Below are experts of layer 2 (counted from 0) of a mixture-of-experts language model. Rows are named router (the router's row for the expert), up (a neuron's input weights, with its number) and show model dimensions 256-383. Each number is 500 + 25 x the weight over its row's rms, rounded and kept within 0 to 999. Numbers have three digits each.
Before each expert's rows: "mostly gets" lists some tokens that are sent to it at least half of the time. This comes from a sample of Wikipedia text that the model never trained on.

# expert 0
mostly gets: " in ", "i", "- ", " that", ", ", " on "
router:484521510489498522506507464482497509524480490510498482457531490504520549567522538490497486507478494494480536494491501520484487479492489502489510483531512504480480502500518543469557555471495476509484471523493494488486492503486572487505469514560531495526472500509521453512478457500516484491526457463468520561544493522509520481506474515459479508462536475518465514516479482498511470538483
up0:505548530532481469508520540513525520501545472504488485480511502526454494525502523531518498505514501499453500527509534525527461502501496533511477530531502503500512459507477548559483466536475473537534512568492486509442488514481532442459490495535532540490474527520514524483518568515498518517544502474509469489474532508490484494506494537483492502508518513488483519497525530459522488510488
up1:494487499537495510496487514540542518459488483486472456509553505546517442551486475502483478507523503520485519474473497447516521507460500519479491556481495458549521484465485529501476500518535486539494484506495513536499515510508489527500502468478486481529468513506493472486458518549534507472482532512475497451522485475498498481489502508459521505508514478488531530509533460523454472533521
up2:513483514528502502509546507500437532534521512466502560471514487509523495499475483541467512477484511561489479495480502516499489512460508506518465500538495489474482511524519550512516493492501453479484549503499518478501486513480539491521494489490483531501482487478484509477523496510542465528506488480484479441504506480482514513471425495509519497498489493513495504518451466535515477481501
up3:516518541553507560519476523482520517487513512454517504468537517445483524554510482525477490475461490502494497508519541497526505535520507505528505473548504494517478512471495496472546490495536480544480481456469514528504496515510538482539489495502519495507505505511471478474483483536446520509530497503496511456500538495527553485492486504454520486487507536516504504539527445543509509493492
up4:472549474495502485461504553517483509500518518445492516493516546510479495505472513515449520513501488484518507501513528518479504454489512516505488506518538558492510478491498486544500453532486486504475492503511499506548481454502462525496491514498471473509502534517460510484487494470511507512483456498471501506518479489485520526532517509493512494499518493458499485500452488498482501521482
up5:529521501493509469537472552530524509495532421463493471501508524528461512500518498560530494469520507504517502523506493498460535468496498501491542522501458487539514492480519544540515548475516529522497506494474506538488500537497542495498500513534547490523499515549516539500537487527485496518502516479526467521473472461492464553480487486513487540530510492518497495527500476493491536515486
up6:498490483455501463479518504515499457499469480540483497496485510476509552503494484519538514525488496435444483478460503514548487448496500516474536545519463460506509518486506480497481556520536480494525503484519494521525515545500523519499480471487490466507484471505489533522485497537470493547501501494501517499513532524489495498492486491483478462524492500516528491489536493473496483463498
up7:512552492442483497500511530501493507503494472496479463512466510503497490506512473465499468531515532489495510529514486506486470482504480522483519512454497496511511492493477477483512495480532533518517501549484505511524518507540492580526459503528532500447502530503494478526484480471477513498506488500556484511521512505507530504557493491515485518462524482492486473539507493492462500512495
up8:527471537481527533516518483505467525519507509529503530483484490479544510473480487501469522492517530503499476483540448546526461528499435529463494543503531516512488532524507493514489491525546489526504563513511504474466506475489520504525494517539525494499515490456487505490505503454534495565551477473489481513510531503488558518473491491479463459452476529477465503502487493480500487497470
up9:499513504515548519566505511560550502501524544527546467484483497509475501529491552528485529441545518483496516495555493517471479477507510498510463517530499492528502470480477503517495513494491483539502544524474498510488468506480521501523506520514493488542536499513494511505510503542493499510539520502492480483465503489536580557540524480486527548557505479524514498535528552503516512499500
up10:500510512502522493501488460490526511505491506495523502495526506504502488479479513490471467486485516523562489468520504518469524496490526492531493498472476493524460538446548527490501500450504538493502500499509486484517505522548537459546496498487496514510486459509468530470510491507448468487518496485493516533477481468489489498497506452488520542527473499497511470528497516515520517463487
up11:472504519508509574532535484523494534507570531529502473508480521498506486515441483484479530495522521510521508479560486484497491441450523500504491521489537514506485484518481514484507487496529509539511521518482504585503488508505516542522498517462535545492523491494517539500533539526519454460494502479510484484502512498518564527518486460490519536466494447521500486488500509506494507488513
up12:507488514463482565529503507478508485497484454543492525537456483462563502502491463516495549518483506502529516503487501493524493457501521508502495488492545491497506477485528493471472524496494489498484478522465461531561529510520513510498482549510502534536526500530502509519536500493499519501487478454477499473553514549503546511491484479517447521466442500496486517504519467478509513474499
up13:474531466469468519537558501525483522501554500529508543489510518486501492468467517547511511481530489468517532476494531503506483480509475507493512539497507480479501513516472541517492503505499498565507500525505521536533521506490497514526475515528537532500493548486509522505500531531517510509466505554544454508479502485491492476499487464531478550496563516467518524511518491530515496501490
up14:541483485542528484565507489496496562502537550445496510489530513550509539532488497511497472462483463498517495537504534494515521493482455493525522481557502492491509503509518545511483514509548485515486528476507500497519505478502534468502466507494508519492512480500469454482470496532502518521456487518541457509537494496477504463486510510528535511533476486490491530464460512489518544498514
up15:486515511488512493489531479530440479491511477500487530509536506498497486481440495529480514458547497473490410504524503548496475482490519491482536523455482495494504497546499496513499439524509478510526500447507563517493492515530508486491538496490519518522519495511481535463497466514467454498517518511452507527471495483521455518508487520496500499479500483521518469507519479518466494498463
up16:536471498472472517513493521483499563549533547484542502487507504515526496457490532510493488476510493477577526506500460538472517508515463484514510513517527462469493526451551519525498525526483506491494506520494464469531449498523515468508456529519502539514510497514514500514489477477527506550494535515532477502511516511510495519505494475506506496486480518530465512541470535505515596497490

# expert 4
mostly gets: ",", " in", " and", " to", " for", " was"
router:502522527484487503490523452484480511503465493511481473472509476534543531535546534479511472499498497465493549493446481524499491495470475478493526475516515493486452490491528531472535518483487506485495486511485495476504506500478572487506475503538521488515458491478504466522488456535528475493501496467470499524551455503512500481542485492478507529482507433504444540525497472502532484532507
up0:494478473527570498495502522521512500506507514482486480495514527513511488459492555541497544476499468533519480529477498504506499506515483474526505517524526491499480477476483529499514512530521552483510538544527523498504524570488488456541509500506534517540483509536473484453524532477526484499464494520527497471475516500466510525541496484524520457531487524542514517496502509536495525511516
up1:512488509520474450495478525492491492454507505516503517532529514533537492547513485488490414513499489477521471516493507502504484508500507483493487511515499512522487499551495540515476476501484541495523512513454484505468489510483553527513495515513491504465484506505522537512532525514517492542509449514549483471504496492508500531512522481476491537492548467519470490504567487438508513558542
up2:481487514503500503566531506514472490497496454545505502507441478513483529522474522521569530532526507549481492495535491488481476507501461501485448535516508460494529521472514484490502463477486468557537500506514508537494481484534514464530499522504492508511515492489511511501503534470489556457472549468521493480498476540532511519488512534448533496534513498488501485510519483504489470484500
up3:482547487506487502517479455531470499545454474507486500483498499516530489499494503490508507491469521552538540528461520500502546491456476507503523480501495477487439480525510493489509518496481532471514501488491501515516515467491489448480501535544483496515446488517451510517501513504467514481515514510486503410507510459499522494477525503491481449482518484490530526491499487539514499541499
up4:553514485532487479509509486552511469485517558534468497500542492527479513528529532491511469514462449510517519463556484490516523514503554433487507515531510519460500526498526508481485526556466461482470466478498504511500513487464502533506487510489528477461500514507541459490506493481481519487462504494543516497500447467459488493562538448479519498461511498501511532492517472523529476544504
up5:462494431498534433512500528498479507484500507494518461482520509464508498475490542483541524465520437505490502563493496515501452458524500455491494506533509520495533478483487507488499510506495516440491516498495543527504531544493520491517533465421528547496467507460509515450495472477538509538477508493533494521498528509533523533499480504488522466512496500497487473507536521529490508503493
up6:496497485504463472511495511547473475528484476498483529520505520452503470505482502514534529533487536460513516486498548495490523519528495481501474564534490468514507464517538479515480502502522493509528485515514476532482470542513505512490489514500499489537534517510509512513508548473520519472549472479470466518523529538530521524468485515494491501478533547498508590472483493515461514489449
up7:522513509519486488482494540478464503466496451517496459481503482527489499547549483512504506455514451492509519498511481529514481482475495508507491498479505490438480504485513514473471509517521503479499510547484492477499509482526526492461529495502504520500491526485464485527531471493491504516514541469505512549508446506482474504506515524511526543483458464482473532490523497516525506501514
up8:551506475510488509474536510529501509478541489518485495527505467545491514530453537475491503500516503548558492517501513480479519516504439488527487517503502464457490448523529483511494476502503471530485460489500503513523456478514544499547501572506518504463525491498523520507519527568482526489498534479515448502527501500466476505501489502495501513483524477476485503529493503499522489572452
up9:489486515519488512499513568519461496481503436515518512488505502462481520475451538499491461550487499467463517482534495472446524536510520528454481518513492475544462509526534488522493462511497438553483503510533504486501419505527530528536513489507461523493533479529513457518505520548496535519532467498570502507532533493500514498494517497483489507506495494526474530503470488484509516546527
up10:469540509556510498516507503528467524500476471497478499508508487542491474483493520488528499510523487533525456483509486480480493485502514536485481491506503477486496478496523477501504476508526482516521515533492473518493505503474483500519521539510521532499497483542525479488543526451538557477527508464541501507545505498523483531499469514445499463530523499531525519538480512479491489464498
up11:525512537510521513510506471496484531531507513487503525505501488529505519539504483489470489512453521479509501480458501489504527507514476500474504516540502511517502468498464515495505509484486530510516532471487519495472549522483525502493475495554427510484472486489507504538495539493504493512464481523495487466486497514558496515466550465479515491483492498535498556499511477480504534537474
up12:506493469468535520517521452533517498534469539492515466495519509561528499489542478516539468496502553503508470514510521544497463519505493497524534498477510532520498488511522560504550517511508541497520511513462496513471523537489505514493514504554491548482445473506491501441467481533546512529497477558459473441472523484536520496545501472508510503513520482509570494509536482532471484477511
up13:494507514539491469481492532471503556499490472462504485495507525507471471484490504517482525523504533493518472477527519499523519522483458497536523440498482473519472499520510564528523535512472499535474549498534543496521510506512516486516506531529562517489481472501485507506506571512505525500469506476496494489506459530505474550604495467495524521509498495506500495491500509457502486488521
up14:485527536438518552487480518478501496527460528518492549496506504539559484521503542489500495533517535499497550482515480524495485549500519563445519448467474513563530516496514498494506482489473515503532507508487478518506438482504491524494530502509507512495514486518528491490494508551499558520515509492505545517511485534511449469483527501480537500529489477507520496501507468455492515512501
up15:510492509457528453471549482514533518509504543518496492500507542477505507490488515469487483500473549506536488507477512489541520517530509484477522535511498496463500471489464488507500530494464521501475499509537544481518538514452472448494490529440540513482463515515479518478526452457464496506493519502502542493494484518514511459515469514508555490501468526459512490494510533504494488471495
up16:493540497486504530471486453525462549456488544495507513483495503514520468480482517524554546513488526538527490486504483513506471516489495474487513482518513514531490506525517484493477511567513507505494500493483522516470479501523493451500495480497493528482477446464505486499510498464506470449483500474492528482478465478519472461515496500491492482541501510557538545458520501483458494516544

# expert 2
mostly gets: " film", " team", " season", " County", " State", " City"
router:492516519492474495499503483519492529550494509511484493451541469527497557510501547503484491515480514508495562485475482494494454458501498490485509511551518471498520490492504493498499504499488485510505496512512503497494493511463499508515461502573543497526449521519507443485430499498512472490510466470502487514542483489517491436518474525487496523514499482529494514493492495476532439497509
up0:470495498542510490517530531534527511492498488475550463465523512535445493457489478516501507518486433477558500507524472500516499470512480488504536549545517492493533500516486498539477459486474488538515527507513494539479474497500472539498510502505499537448470513527478490478505517524515460509471492538508501482526485461506462537530473548509494523476510484495501487474514504483568483507468
up1:518515495503485481473485501464498512514505489498452492542506487517490514503447511492475477495501431542500486493457513539505495502536529494504541516466550496532488503531519470487513476526532447551505523490467487488508554537519496506523526504520523539491517497537479515463547511557494504481538509495485534504513528526539513544507535546497478536556469500536552530470516454492536530509534
up2:491545493507487535524466491505458484491482535532461522513507521532472514522532480467522489491492511477537505459503521509476431492512466487486465462494480506480502484481471506543472505486491521502514524470500482509481494489505456477522465510497495469519523474562498530530495481529461561510487497460525481514519536490505533483513488500507495516544559500489502551542475461490461527509517
up3:462474506524497502521542477512529519526525497497484529516509529505518511478502504531496507459473473532527537491530483472466444495524512476528517487512535496473509501471535508524482497502488532491563500557521528530518486499532494513524493478493515489463498458518493514472492518495545533474488516484522503494515550520490466490561512534489522509527525516541541509498499502482527482469524
up4:478486530496494448473512486493508512461519509491521491503485497468474509489407524472494533492488503433506518529544502494487494489471484521480486549503509543483526471494521449513474479513505499523493486492482515510501517536542489526507518504488497506509497485515465488545486495517516506526513524470504461529530471532560464510517454539546548498468448475475455489490517461532477439485516
up5:498513544499498528507530500505460499468537497519483481500504517514518491491510479486496500486467540489486539483506516482462455491474522544452429506458505459492467527515557526517470489527455547507520540487501523516501521494517493504486445486508529499510519492516535491497489460490507519518524471466545511482529507479519550491515477476508491551501552506475465520511491498526502563519499
up6:472465512486522495554494538513495533524461531493522541513518499457531495484510503490492531486523470489524477528511514517504503487486491518507506493457467483559509529463496468469509503479531519520513488502514476504483463509534487530523569544517502470489519493479510489490534475530498528479504486458518491525469487506522488485512512522499569497524482529523510526505473491524485497533508
up7:493500446493509525510472492535504466508498463524506475489513506527476495497472496481544541454457460493491520520473498476477523528491502530515476533525509518513515450506496496525532473557509484497516539505504488528478495516475519536522511524509456489498475537481482503505518500514489464521524468530494449482513506497499519514460495511466505461482487455543509494529498527500527483502481
up8:520524476519495521459493514480479500500471485493514470460500521511493481528488510500468465500512502501513501512470482517515450520478505449509512536498505513507524514531447463492507457489489496587506519562524452521524477518533535520505519522495484478500508509512505457498531487532506496516529496516480453494504551483505532519468460512477492492544478486482527487500542522516474517493555
up9:531492497521511525449546493532476493496538517505489481467503496508491494512465505476527486441483534513486482536455496513449531467464500501523552531540464480444519507507464513521502488549445488518522508529440500490514501555449437500548472489487570514521544511530478502457535520504538465502504512502507530501515536495538506489517493484526502504492487497501518473517507514495492484491482
up10:513506509510513504472519508494535484507475455507499506509478478489477498501524544499528497507496495486489480526491543520457473472535495547510509458494496518524507515502496516511508566517486463506484487496517473496493522503544500520488521479487470508528493496499504510528501499510488524442501445471585515490535493509530478538505507498474541519514483470453507487465495505491529568513478
up11:518509507464489485491481511468522508509533490534478521503509540482530496452509534548473449513491504559554541475500498472523507524587529539464489509514525473477537480524487504492507531483504506520481487498459535491489493477542472474464478466487536496532497520539522517490501508439500496472542502489534491506507521490516480496497510511522490454525532526522480548478483497465551512472519
up12:476498484531469484527488499498480504504544510533491474522506515471502509506459530498473473466514465463525506509496509485527491490489529495515493470452481488513483522504497486487486507502475520529498524520492511535464490494566507513480549491447496503474505545466508471511518474504552500556504486507539444493523493529528472506490496526508544477506503471484455483480468498504521505493510
up13:482508483474459471435536527479532526488528517483506532472511484519460531536492523508521465486544484528455485488499485504503500497527549514526552514514537505468514478508475497495483500559477480533498499502455461496473541501506531503491502559496506514488534511531476538496508519539499574470517505505492523472550526539471521524501537471507476515512485507545500505505506505491487494521531
up14:521499497486504488502487532499483515470527465529512509480500460526478470498457494497488552515452513521526506527456526550536513505515488491522526498518525493502517519531514489541537449532513492506517472490475496531535512536458495528536494480535527477539455476523535456527532498511494493500467477480501530498497507480509500490505414531485549505516493460520518508489546469467494457540469
up15:495469538542486507456518533529559562484482469501546558469464536507488460484463520485502504481452429508496492488457503500509496471504471481537538479515491506517522494502501534540508480553468486547477534509497471456486487502442458538498478504486501493524464463570507475466519547505511499473486489507525519485492509462472502527515533493503462493529486517545544519471536478489524490509478
up16:495517518500481517525477513539465514516481530491484494538476459519495443517532473501532550482532508552496490464520563483504475515524481491453529488523510484477462529507497496495513521495502537467492508475527529500536545491499481477509485506452484553535528489496466528530560488501476505494508476481508512504479546476510558507499541527502493519509503486496478521554487516509520505495503

# expert 5
mostly gets: " N", " G", " D", " W", " P", ", he"
router:501520474514530544497514461503468487512475492518491458457513499508530532545526503492504479543471499490463499481487511535501476516522482510490532476522522473473481519497527522435524532455488445480467463495494464456458503466482555496535495509514524498531477475497509458503482459503526483476531459485495509544532513534541534498482483513459481509502514496507530536505454488521498490542508
up0:466507527501462481491512522477458533528526512516509541491523517505483513489488537494478531509527483477515532519494520484459503453451531492467484481485507525514518486496511453505508456527489517507500513477506498516509467543533501498485483465518500478473542507483493526525520508511485473513473496520496494453518510492499452510509494501538516533478477472475445479536578503492532520458481
up1:463494492539525496493467558509525489530518477500490470470488446550506479529476509475531484493471505513503510480483467510540543469518523508507498555514531517466524556462519523527506518516495480547518494517538479528525521512528500517487523511491523474579481522504492498524537518506523532518488529478504483491476507503456527509546526517448478475492538492530454483527528470505504462508518
up2:475515559461487488486531498529504556482495544498520487470548502514501504531484515499513486498495507527482501484518504504511515464450512459490506523507470481505531507494478529499485519507467503513537505532500484532506496533519468507518492532495520484521515497515512538509514525517500547507472505506522492486489481514464512474522487474484519466467512521516446483481521475473533509535528
up3:523504535524516488506458513515525490542495460537488491520490475516506496508507524476454495466540516490506492509494540524526495497504559505516502516511521499546516467498502499509511478504471509552524551511523494489483507505461504509524553478544529486520492489519503502528524489514539502476558541517452521501524532498516532498449493517473457519490527483487465485512523501520519527476539
up4:538521493512489544515482536531483483499503468524538521482506490507522501521532501464503525502493477501493500519510515499517509489537525523516497529483520539509508503497516497512523587530503474523526506528497505556511519543528459569508494507497505479560531520499482520491474515502503543451510484512480493539534494467542522475464479450474488514540520492583482475498500494520508492531464
up5:525508519473486492502509539527466516522517500522516468481548538532513497529506544555493557519516531530489482524527532521520531485514504516482517518503515506543522505509573523524495519530480478532539520485526500520463512528526512494518542514528515501536501483519519511513492512523501537503492485445516523501516476467539489525482487448447492496534524547534501526526508498490509547538476
up6:504535516535522534512518506546487484519475535497503519497483497497518506505498477511501516506528538511500484504494556486521518523507525503537531460528488555485513496487502525504542559522513491522545490484505497476524502540509483529508499520470486485550530521503477492512483507484501523477519508536447508516496541479521531458534466497468473515515502495576504495517466517481499512526504
up7:487498473533506496561537506496505486507491466473491534503492517451487495493497501487514553494509523508501517497499508477488524509516510486527548501533516486524534548530530480475513505489492489488464477529490506510501517492511502472493463501442500483517455511484524525485501541496501470480512512497437495502512526478582537569470532521559490498528517507463508474496493530528477505435519
up8:481489505477453484481557535454532520512526505525501501526494516475477514419482491490473519459531506479543493528482497453490544502495490491530461490545508486485500523510467449491487506488446492512479539495501512487532465504531468522485519512464499469479523479499485526500493502470477482511458475491532513485525494506468510447504464471521511507479471516487477501456505515485501529536490
up9:471496519531500502502476502537495519532500530467500498472529513470486511534512507496483505511513480520492515520471488493446513440459496471466516495489530470494514522477497485499526518528490494551508507511531485524505468544528486487492485499528465426487559529477500540537532517487462520500457536501498460505479480525485504511483511501531485494483455514474427458496553513487501513492505
up10:474512493476500536518532531525503511549514510459512532473514524495510530520489535487551533517484521521467485480493502491506529512509479495501559488493518526474521539509544498458541520494501502480476499473467495502496534525529519515446508515453498491518506502478568520500533526522517525516474550498467516527519492482514534512493518544515523525488504488531554521521436504470497531531512
up11:512471525504481497466526519471493457487487459491516465528477512476500514476469498468447474491465462516508513476520486457542516467496529520510468513481461513516467500526514497478510490491437559509513460470541509523500489472536508515443492475470508457525497470520469517521469456480489483468480508497470519512485519544519489459504468506476504500515533538471462460454496482472496519506516
up12:490498505477486527503517542489534498457532511507516467484487499509477511548472526475503539491503503500521488473538463549470492489436494493473483464525499462506490494530503463507556516447464512500501526504474509501506501474488456524521499507458470495504518505513491489477511549518514507524500535495474495532485502515493527514463487490497536504478534539447527500443492511510493496512522
up13:553516530491525484491474509496506468529472455516566489523485559478513488477493521538499518523526510502486525505516521521537507459507466496498500514472469536499496511549532574495507498521531527511526487480508540486511507490469566519498536499546518469474517500509482505516477510522507491506476500513479500502489497505473478466556482502516473470466519500490495496521494518493496469491518
up14:476500514544499515492513475512514568524514509506491507505485526479504505577474486519490482510491542552490532485534504525514506571521526519527480520523511486485514505527504522500509512531527543504448537495506521492483510511512502487542511545542539522488458501522496520481486520522464504497511516501572459535488527529502495521530519507530462537532532547486501501497526503464474480522499
up15:546505487527546475470483490466488517490468526522531520501506521506504478489474538529507464491498530488494510508519476518550506507508480502492485488496535500499496471517548487492536544552514530493497509496506479534520492511492496494526539501570506552498496538543550452515504450522536550502512462509550509490452483511474530478535506528543514491497485481562517504491535535482496507533524
up16:477512518502476471489438504506513544516486485461493477506458494517504477504481507492489539505456479516509523475497500496529506496527531488518532530494549506488482454464513494537480513525518491493484501504523469525512491497516481495533475521534495517527472491509524534529459545503475529472526516445528504479491489523477498510513529481466439490504502538479481505485499529470483498535509

# expert 1
mostly gets: ", the", " were", " his", "ad", "h", "e"
router:482532499492476517494508449491487507522487495517486461463514494511525537551524533500493477525483500485475540491474485506474465493494487489466519491529527490484484503499527524476529548473485476511496483510488493480493491503487556491508468524547516493521448485488512468504481444509510476492526458465469502567528489532493511481520490518453481514490545476527470530519479489499519469545476
up0:512507530515521526488450491552496505505508486514517473522511465509502502524504507473500492496447477496467510513518542492526496523485517458475520476483500498509525443492495549547460547508497515487515509517497509490493515502483502550443510490527525532476499485468501470462497495508545467514495524486515458539535506502496452527494549496493496481455457534484465461486494521493505539501492
up1:483511461511455472493492504542541530502506480518480541518446507510480519545462485522530506520489460503497471479519505494465492519527519544497528523493496478498526514532481501504486473553490521449452516542484514468513475535477496497512499540510491539461497504522518498484477507500505563448499526539502494475490510535433457482510514502462500518465490497490535450500521489432451461494509
up2:527494478543462478478500477488533509531496472529478512507482501477533503563541517496499499510496519504492507492513519522486517506509495523534569507474492495467496462546486499489485544493516502512467498479459486494508498503514501463509514506497453493485501460502479486486535501499502494498489507507530480503471481512445487487482529463512534529533492512491455474523466507472503576502504
up3:508472533474486468489498479490486526502495518511475497491500469476482477544468516462520476502459512486481486508514541504507515499475480517485491479497456507534506490527484536548482499514463502518486487498454521485472478477469526516528488474527485467458503506525530530502485493523490515488504512537520498482514457482494473462452475467468526501490481467511523511490496445427506525518527
up4:469532519544496465450452488482526532514492463520476450494508493477525514511491516435499499504480454499549475510467504541524494483478500508470490509498487434550510527530486495487521542473531524493495534493490458503460522500481482555508491518520495523493527505493545503455496457496504482509538529493463470531529543521518528518495516536465499486484510438462532491534500509507512466464499
up5:476511505460521499536485515508534482491496465443522455481509508499503519525521502533510493503478514531504495527508527463509454507504506474498519505487489501517505495508499494497523444497481507571490485563541512514536538516506476466526504462450511528500499509529524545548499562520475482547514454506482536475484473472470468505532508528501473481482516544470536496498494529467503502516475
up6:511494446513496525497474550546485490520522502515512537506509532532509498496507491500467486460514543483510520523484511476480512520509549465510506492499531509519546438485522513531519510500478479542463503494501510461510457480508458521506499514501507498525499514510481500511526556500537481538489513512487440470516503501541483488533498510517457480478489513479446519528494515471475512534530
up7:522498479482486496525475514471492471498461499495481468525548521503518500473521533506519491546496524481494507514522537511485480508479517474504457533501496478444482526505481463499515491490515510516507524519493488506532503547513440493498492506485507493482499515502472532486542507511470466487510514512493513501502512496509529499537492498501467512533505468500520496488503480509566484459463
up8:459484520493451470446483471556506474500523483422492494519496496533516479515491510489543471531478511519512478493496544476530488451494495533534524511473461502513512521481482549488511492478508511478474472506474466509500540518434485483520515462507480476497475540472515505497509484507505505513546521488494497539473535493496441519551512447488474532505556504538458498526523523506510504498478
up9:535532503494488542501536487541484511533513487504481498492477495467510516523549508496498509471484559523494477443475488482492483509546514504480509492487563465465467465519487494531461507486466521474507523496520521517538487534487501530491487529490531494467513504455513468485487455503507505467470511483488512523489520482463501528477520528495489467447446503486502491479500523521497488528492
up10:479506509498492531502533483510487529520526508488441538515508524472489497458532509505515502491484539495510488512505499480496502480480541490521480538482533527525529520457534493480506513461471561529468473490491427528506481549510478512528513498536530483466490527534485529473503508510511460506531468533433508501512505543518540468502457524480500508480449462513469509501496499520478449477472
up11:526500492523555482509498526550482486485461516513500474509523511529531484494511515528508515529522477544527496538553510456508471539474538493493490533492520523532435506535511505466507501519499474531516484512509528524513504475459473491504485497534528507523512540480527516507482532532471524506525473475471458491525494476516496529530495527508502471517516472494501512490502490518497497491566
up12:528494522534482506482503502493472455479499492487458508528530456526512514450529506499528489539466520515463499472503528494459512493510513509518472477461477520507476552535475465479480511524491488468495517522492534546519514477556495537491486499490507475463511488512476493489540485512565525490504475526504500490531480525499507486488491468496506525540485472504551558487512500528530521522527
up13:494517466533464480522482528512502483505508485501529485491499542506532512488506504466552493510502474513547508510501477518536484535500559453492483495496492507470504539534477509528538480491502536505496533479532497512493495512486463472490497500501467513493491524468508486522490540528482480505513512560484510516486456451527502532497518542534473482492455522506498517512485491547513491502527
up14:491490530529483533433526494506508479498530477479448489462483495500482466511528505490517489472486505527510522486537495507478489444499494486489482492499505503508508503498503502500506511486497479510479498468488476509512499499504509532528475541494473456446504470474516519465476490502459478499515503511490475537534509485518483519522481489468542504522540478542455504537505519481516470515503
up15:513513511522483467496470498492525477479465493464522454492553496483489495506503493504495490504472505493512516512494510512513549495516505504513535475491502465477479502506501498529512487499501502508523524439539535452466536478475499481515488485483474530520487494460547465498449499457500468518513510508554481507448536453501506544444524505490473464477498491524518471498515455519517476491500
up16:520483507492531569527534542523524497485492530497476423488504510485502497538511497491485494484518500510493530491494431506503493474485501512504489503501503498495530499525504514547507480489459463516503530544528493502507510505503543486532528487496503465553509526537471494529502530522535488515482480504504516476519476515514558467530461492512487512466535559470511511458467512492515508513506

# expert 3
mostly gets: " |", " | ", " |  |", ") |", ")", ") | "
router:472523503460501509508504461500471525537462494526497485456535498517509513556528540472498499521490501496484552478478494531472489502490493476485522499528517488470469499500515526494537554478486474488489465492509502496488496501466557488509483519556534491524464486483520467507472468490528478479518483477476494554541492528508510473511474507456498505466534465495471516498477494508506484547473
up0:487479533524464487537500523508532550481525493534475476484431470501527515491487517534480499455443476497477532507524503499525476497496517486483514520515519522517525538489487506480545494499506468482528485549526521485537499547491473480496456522499478462525489479504527469540524523543511528510515475562484537520514500503488508508527459529509513518570513557495492501478505519532490492537473
up1:522512504495500466538453524542481533540500487533474506481505487485455464510534518517493517494501513472487486497527519491497540539489486470478525522503538505424506505545483497503484458494514445469520477482504434537478501494532505511499489538497509501532508514503537519504484492496522525488528501470521402545487526531486498506476476468508498489501493511520506477515527538499464475525509
up2:418501531479519471487536461503501517486520469443523475496461528467539503488498500504498535571520483542549520499473525497507500512514483471519520530506527538468525522501535524513530499476499491537456521519494497512521503527536548505489487524500510537515508497526471496520507486525533496516544523563455530477467490543495516501541510515526523525508487481491551533514487537529493472529442
up3:500519494515482502477487497465492491563518516474497498506552502454508462474539490525517526543513460485498491563499552545478504507481514493451528504512511475494482501462497495525483535459514508467488477479523527524493534518473475511505498481509497497530461504482522496486469517516565508475508521494507511505487520467542474457453461511480463529481496489530522499495515532515491489533514
up4:468494510515515518544495481487522509489440474511515471494497505485522544453448491501481493495461504527519499537502483483534499491516509469517488445554537511506497485536521497452508516532470513468498496539544478482482452453482500521510459524469514477511489525519556481521494471460518495504530481539484445495508496542530492561505517497528427488538516503516466505463539534461464544496502
up5:444492559528494496494505516462514528527520508499483453522513484522519551521510484528492467515468490514493518536557471497515506486520538490478524536476519503531515506479587513462523537475466495442527505549503483469548501533486482487533522485507502520504481544507503498521524487473507532501494495529455514523535504488484496495513467552519471480546481548514501546504462518508476488501537
up6:449512478486481502493528521498505535470456488502498521478485524482532520483458492518522515506482542519465507526489508500505501502494516493478479435485481478502491496528504510531501521516464511501487480509525523475512512488472481537528457513489519497484490529513482458524502486470557478517538497514498495487496539538515565543522513533496484533556504528502462508419510490485494546449463
up7:507472527498496521508509539483487494490500490480510511492445534477506479501463493457460529490504518485555489449512429501531520437526484518517479509502505486512463527474510531477486510533506439533503546473510502522500498508519518519476492527481486509528544517477476486519514493475488463460483502512540485507456454508486518489492511450521523485544446477477504513561543508515492490528519
up8:491505490445486549540503514488488502500487474458512496515517515524508488476573470512573519529500488483506457478481504512476523514524505526472505482530514532473532509517527553478544505497499472481466487503501497503497506484478519463462502464465473546493477505487485520504498447516515521445501525519482514484481509529501504516504500493494485516500483499517509486506509502528504496518486
up9:536534501510496539465536473483522494514532485491486508499493509497529503496528506503518487487530481502466547524519549477507504480473485486563488517491516498502546484467479513505477456519549540569503553506467518506498512488492517512490468456474497461486526511507507533490481494537469510486484517531484523469500472493440502483509533489519505518504494505520506462502529473472518503525512
up10:542513507470504498508476535493487563501468512515482528526488521537509449520513538491459495488529537523541504521534495524483540516491488470523536518498497513501506457518547501522484489519523486542507522505504513524522498527460507547532470549492535505525514483475503471508501534473506514506497514528502490488515525529499482490550510487470543511534485491483522503456535557485489539529484
up11:512535498495530495468477463489515520481475541462468486495497495507492448502523518501508528518541468503501533496506528467462500530483493488496478528499500543499533449473487508521518474550549538501484496472492472546491527493502505487474546467515494492463485521486506536466482492466488497503494532517526522436487515482469501460500525436486538516520515528487494502510491469489501504465556
up12:518471525515493521544474497531503496547554524511500475503462555485511505552485523515492476500483520466506501475485472484525514491516523497511528466489502500487508499524496526490510504457536506527502513525473505469537498518495460452482489479521496464544512485498469525507537523542494498508476511484466554528533530501532469468530511542491559519525470512483480524523492505500498514529498
up13:538513490494510474490448500509476494484501481455461490495457503496512463470504510490514554506537501490514570474496500488532523501509499436517493542532495483481517524495446509496484471511515495488502492481498498573526501480526517492484536512520496483501518504499481547485464490472491469512464482514505477524490497485465517476546541477540532491543482505477522500528489476530511478531503
up14:487514539475516543503513514470461538519505588520492504511502497479528513490491498502489549532509557549525520494513531495515476520519492487488501497503507482474495485513562544515483520559475494447496516488518467505548514504473482518536513554492534535485531519504472499511497514493533504489486542494538498533474502499523528499523502497504525541467456500503519540499479530483473514481521
up15:496515515481514527455529547522504496543492476534498464488519511496513505509495509509507493520498505532507506548514491524480493519530511503483489481499490484482532497512539506497531558525487467493528556520523509503500453488484510448573473529505517496514493476506507504511506484518495515455493497445454510521500478475515463494528491518475493526473519491554486529467514514465477517529468
up16:492503516488546530454537508490464461524529514505492518449481515536518500523500529540454507478491532529537510474523498533509492482495530485491487493514490515504468459482513475527500526474459491515495559473498512504541495497443484516567490521496516508516528476489459493483504528494480499542487512479488487526507504497498504502520503526473512503479486454488519506499490564478496518487494